Below are experts of layer 4 (counted from 0) of a mixture-of-experts language model. Rows are named router (the router's row for the expert), gate (a neuron's input weights, with its number), up (a neuron's input weights, with its number) and show model dimensions 192-239. Each number is 128 + 24 x the weight over its row's rms, rounded and kept within 0 to 255. Numbers have three digits each.
Before each expert's rows: a language model's description of what the expert responds to. This comes from a sample of Wikipedia text that the model never trained on.

# expert 6
Capitalized and word-initial pieces
router:162118140128112136165110118117164137133144151097109144134130135132119095137111120161140091113125125147157152144116154137145151106112121084126121
gate0:060127161138095133092160126139170127138114124132130118155134134084099134146128136149082129153143100130087135150135115126112112152122127155131143
up0:076128143165106121115129156168209104133125124154124135150119122111101113136135136148108155129120077136113144189147111127111140153111158138113164
gate1:115139118119110138130111140089121147115159162139117117146096153102100148123111134149114154106151134125114141124145079127133127106133119147121090
up1:132133110124081138159128124089104139136163192123126140163109168130105145135066131138097135119173121129111139147133101106146154117125154126090076
gate2:153145092084182124135122123139109154168134099085114114185123140163095138171158131065129134084158092095104123144102131151123159107140099133135134
up2:146137145098178111150154111116115178138124104136106112180171120152102152150140078097127118122150106125111109158110126160110144121145112133131102

# expert 11
Sentence-final periods
router:139142131154126140146134109155176123168161151110080126099106167114180142128093151145087116103148121148142126113141157135100159107122130181127141
gate0:142114127107100148137115113151126165123163108099107085117096156117125140098107129105152140179145178125122113131140203117114117097106136114175144
up0:148170125108148163142121086155150166145154126101119086077096130098140144095138161112128144141159129131135089114137177154137095091133150126200156
gate1:142122099147098164093158120123118096132108136140138071119141097120124104102106142115127126170147114118128100137135120113155156108132147114107116
up1:118138122128126129121161107115126126127122152147142094130152081114118179113090152098097118134131107136125099129130090103134150145114104137137100
gate2:095095186126152152121159149120113153092141119144069154112120116127119137177085144096134078126139085127121135131140111157142151106096122154088094
up2:102075163162146169105170122158121126104098130160086148125113111116108115148128132107131081121136120132134126103109126154129117120101135155070079

# expert 4
Nouns after "the"
router:184110136125079125149164130150116180162156157114133137074098124142109098128097136168124138098128115139165106095145199132148137146092096131136094
gate0:167099087118103114195110148116142171175133084138126091104112125151145100128156114154178121135133120129134156148125124108084088091132127103122156
up0:148132120117109124171139115092127167149130100114125130103124124129142095172143106121143122139127154154111147130136133129111148129106169124129119
gate1:143092140138156175113122155152106117127133151089135144114132092111147133121153119141161115120151091114120086095117112096108130136118138133098102
up1:166088113119147158150137126132117143153110124119126125121152112119117103129168119143169124143135075125112083114114119120102117132081090125108139
gate2:175081099063136108127141129102093208095135151123172127157146112143128119143140111114136142152121124137111127083137142134100163119173083145166123
up2:147090151081151121142160154106118154103155162128164091121107113117147117143151165131113138165106108125138140084128150137099167104144100116179146

# expert 17
Table header words
router:186182114137156123132141124126159143179099170134125091087075114115093090126110125150146127079120148118142112117122181130122179108131110135144100
gate0:141126125070138185127143102106147145082141137146142094141124097088123117164114129113146170112123146123115098139138130142162124120139091083145106
up0:118131118064146150086134121115138168087129150155116108103114079087134131155126166128094177112109113113130129129157116128149118117146083079121075
gate1:136088112135131110122094131103144078117133092081164100095104128100120090106172136133135120133110135190165165131162149153146136095161148128083137
up1:146075147138176109142112147103114111130156109096163106109135140130104083122157107124139129132084106171129152115180151143124135104153140118110135
gate2:166108132131100164101138135114129166181076136135088118142120116108139104142126135136166123116124143128114110168186121096154154125120185095140127
up2:127095105136118163081169129104114125203076117099097108131122119132147131112130102112144141116118147105130118171143087112163152097131175122124140

# expert 8
Personal and place names
router:126131106145111137145116118132128170164123193118121149137130120119144122144090150179107163137144092141143126124129158112163153115114134129131092
gate0:123126133166166133135157151082101152136130133059101121112131122130130128123070155152132159119118155124119125128144131134147138096109147112146120
up0:118139110145173117145143129135118115098129091106130119105116148128102126102136139141121155134143173113162153136141136137132138103152123135136122
gate1:200136133133119152138128112131135161101159086145095131102151156132153167156162150176112147127104139096116124111094074153120127118125102118131139
up1:185139107144095140119160115099153117108152115140077116134136135142146150151143167149100149110094143064126156115102076176119142109097115126114125
gate2:134114137084127156106110154153116140184121132129148120121153146136115163135114077096141143116146120100122135141108123083112123156150108141156139
up2:121125122099127140104109130146083138165136138106150117129152128148098141136086079088118109123147090130129146165082094097077141143134137117130171

# expert 7
Institution name heads
router:137145117129105148122128117175123145168140131132131135089100121125105163119138133165135099121149113112164151126173165149114134110125076169126080
gate0:148084135120127109121136091136123093153149103084100152068132106137121106163123086131109114136155147118134149152116104186102133173148117122151178
up0:151095117114134145171176109123131094135099115058101113090158075137166100164121090117125118167147145127134141164136102175099127156158095141137187
gate1:129147145155121138122124091145135110133108124129086140112128120087147130129170098137136106168142144099146106131125145139112100098116126077166118
up1:118121134122118122118087124161106144140127122126095137137142119122141103138137133109131104118138131126126133103108139135144101129090120101163110
gate2:142153101162133113122186138159134125127119085104116123122054138129111138147179139090070178130120068154115083107105175129156113133119106145127179
up2:144114122159154120130179138161127094158116068109118107109051097128139142132165139106101152134125090125130122107133132095157117124138093092128182

# expert 16
Role and occupation nouns
router:174151126156137134176129137148124156144124163127126103133110132095111109120141125177141126139104108153167118110176143130144158130119104132162104
gate0:096115122095115153113060096145135108151166111105168091129106138116147119096125162113131143161060111082097119112108172106139162132096139141113099
up0:083119107107117180135079090151122104167137141123172137090073129121134147119144122156114129151074118092116101144118143095128159158088137121133128
gate1:128120123132150162136125152095119110110150131164125142136155105129108135133131109120103117109127087149123111115133136116145149144077095136141089
up1:176087107157141138135147161131141101095130130147110159122145112118146139149138135132117098137165132132138138143124115162157133102146103147118123
gate2:118092138138096122112106165095133133144120125121130166106114166086154147102156126127156153101114135117132165133116093134098121105153139152143151
up2:129112164162097135090126136054141117184102124161125148111109172089134117111101129155169154101111165116115123145108101111128128095185161150121171

# expert 33
Line breaks and headings
router:143147139135128114140126158182160134159120124121139137110115182123103115149114138144161160082137113154139140112124121117158146161125125112157132
gate0:118105138179123102144115138156106152164120152109138079133101159157151132103100149133153088148105168100118194130134097121104112120099126139138132
up0:137091181161153129131152143142092133175111151131123081125112120157136131109102166144158132144107135114118188160123100114109106116119146144134147
gate1:127125114135140138120125145134104102167098152128137107158074146168132136135169155152174154149092149119149114088166143124127132142091153081091129
up1:126134137155157135123083164127094133156098167127170123161108160181138140148150166126165132109090105118123123112168120130143141143106123057071119
gate2:137133121134121149174119115125093172157138150109113125103101151095122112148128121139129103097145146123091119157156154134128138146175091114098153
up2:154079131100117136170148111126116189160129170115137103095106142113129130134123133130148116114143154101089119157147156116127142139161096132097146

# expert 2
List and bracket openers
router:145133162130122135144160101147138160167108165084126126100096164147139142097137134130121123122154159125116137118103110116136149135114109131126159
gate0:156152202159101127078177103138164091126122147124136131131138156099131133096129145126147163129088140099142147135111152130108126101163133169108128
up0:132199182117128122083169098135176101140113138125117117151145149113131110096124169166137165160079170120134156153120153130100138110149148145101127
gate1:153139124082122125145146154145137127134129149142127122162096108079155123131163088135153141155133143160166146119134163122126126151136121142107130
up1:134128153105138073104129159098142078128171146097136116166125096109135132122183090143147140168149151148149117137154153110153098142178112149116130
gate2:078151163155117137119100129080154087132152157149152127136146112137129137111126124107142159137122155136154087137086137099125123128145143104121115
up2:085203147107119134102109160099153102167136131112137147139126103113108149118162103103143163122097135150144133170102177111131133134141145116154114

# expert 39
Years and dates
router:154145162121090126150135142166142158140146128166148132113028135158124153141084149160162090130085133113164110130113170135133146143110106112175108
gate0:127164108139097121095123122115138105133129095146141112136118130128110067146140108118131146073120129130111148115119149145135143101177142174151131
up0:120150142151091133079114117109154136139107107154156114117099130094116117154102098151124124039126125146149113124138124147136144143137138178146121
gate1:145137138115134147159150128111138144184051114133139127158143124105131134126146086117090108121148144127109161136110187105113128118157074106117133
up1:166128159103171137144195090116146120155070090108118122147162142097112127143158084117059117092140125140115159163119174109109106118133085109119111
gate2:143069150089135111170135145143164142184139149127098113092092147156113119107160138138142158165129113128155152149123145106127112163073176094170159
up2:145089162107115107159109131134172122159129113126114111129093116142102095116159164133145158148100118133144141167128118120112082196090155085135130

# expert 21
Census statistics prose
router:156130119125127152153100096152152113141118167131153129080111122117150151168112116182139116085122099146109139141136134161125130151113132153126140
gate0:105094124134143160132114150108096151108144147144092136100089156087122117122074153172102099115138129176118098159140143180127110165134132135137089
up0:126124116096194147147123153107129134119144116154127123090104169106099141121086122164076096138139099148111110178131136174153096140128143154140090
gate1:106121147143137163122114128176108103125137089158124129115095089100105170142128138131127126109098102140125123117178127114151134191155180157139130
up1:111156136152134135108106092162112076109121069162129109093103101104124159165168159126146081117120136120147132129168122146155113135160170180110130
gate2:102101134163155079121139092125106098096127117132136161092161163121125089143089151168127128125087126166119093136104103145151116145117131132115126
up2:119140111189167103138173089138087085103104116122122155103128158165104068127058134133116129119091111155126089146107122158153093154111124127112164

# expert 10
As, include and ordinals
router:134131120103150139151164124119149133141149144132122149121099110102147146093107133153171150109149123109111101128148141115110135136112119118180114
gate0:133125133122117105102108173114142162144117087094102163079142128124143102165143111168111105123140124119132119180140096123118138106155168124140103
up0:156136133120106123113162148103153145133117097101101179080115143119157091153141108156132123111144129131122127178147052152086174120143147137140101
gate1:127111122122126129108118102142125090111119121092156106138121158099116143128131091173117144114110101100114165144122157161145149127084113099135145
up1:118129151108135147106132077135126084093112148107136124136157159131108133104131098149137127082123107112130153115092136153093142137101098113103152
gate2:168181143122142118130151134116113138132108092100128082098152154095130141111135127138119166160122094140135100124166131142114161177122154121126075
up2:121184124134134107097144165114151132124124128124137104142098148133115145141136106107105154134140080135146099104108115144125127157130110106125093

# expert 28
Adjectives and suffixes
router:175148105148115150172131140135172167117154157116111149094087125114168126123143179123127135140103115119190134076147164131119170135107099158127163
gate0:151117112068142136146149117095163148136135120138102120137112153145146179151100146166100127145122068113122112126135092142147136137124149151115073
up0:143128122096124128186166119097154178149116134134100139138145115110129133142131158130106114128130100116108076088137075138108121106121158133100110
gate1:111165112140128146144106134161101150112111171141143133112111143154134128122125122158115147143130152128150157162131100151152150140087098163117127
up1:131150102123098152136136147167124130123137150136146135123146147135150137109123087176122148127146131126147139154119090128163161116103076149134129
gate2:116142118095153110130103106096120136141141146121101161144159156146124120084152161147136145169133118135117110086150161101126111119120126153082147
up2:129132137067164119142130096118131122118125144134131141122145131129113076110158162157139137158136123117115135130166141107150089088124127140084133

# expert 35
Abstract and collective nouns
router:137171137136121154166138113150151159092113163108119124135105118111152100111133128172113136119112072134124094111147192163120144095116095161156069
gate0:118075116119143138105162128101122112124138102126098083120133140128161117134159077136091154145109124129108157163105142153116117096143109146112179
up0:121160098119113131131112153118127142127133112124156091146133140095132104113160101130090155105111101109108174131119121165146125099137131121109146
gate1:121114087143098130124155121137163186139160148113077124165109142111152112122122168143152178162153115108139186112128160142106105123115136118138142
up1:122124079142124112118157126127139160140154129114108116153114157139135132142125125117129137140173111089074147140129149174114146099109108128089164
gate2:122179102125160146139129112113127151116126128127173093185142154115124153159103144146158124148096154141148093139142112158110126154131097118118130
up2:127134099108143139109138094128140121101143106111173124169109176152105135120091136159157116119141141141165102126150106163115140139135088124114125

# expert 27
Title and name words
router:116152109164081169120121130158169167139126128111091142124109138134111153121133139162134177117132128158131148106123114130129130142114117138149081
gate0:125161175143111137108113116148148157106146065161119107136116146080122107154130091127137181152189149140116123134108124108103137170092117095146127
up0:125176169190124102115149097130158189134153068159110134157129149105127093131146128130127133137169157157114114106106105143106137121107106106155141
gate1:062142140114125115152124102146129108086119117137097127132158114139105145168111092142119180150121111129089089149146137157139156134090102163132100
up1:049108134141136184118167088138162124094129167143119118115112125185135108135116094163119204131143143166126140144137125143113170153101105171141145
gate2:092134133143093122142145175154133173117165123107119114089141164117132105154127146100116145108159111100143152118164155113129150116148092093118100
up2:129150114139053128140128160155086151146160107129100093089142115149137104157141141114103156125154101110128136141147149101120145097146099095174130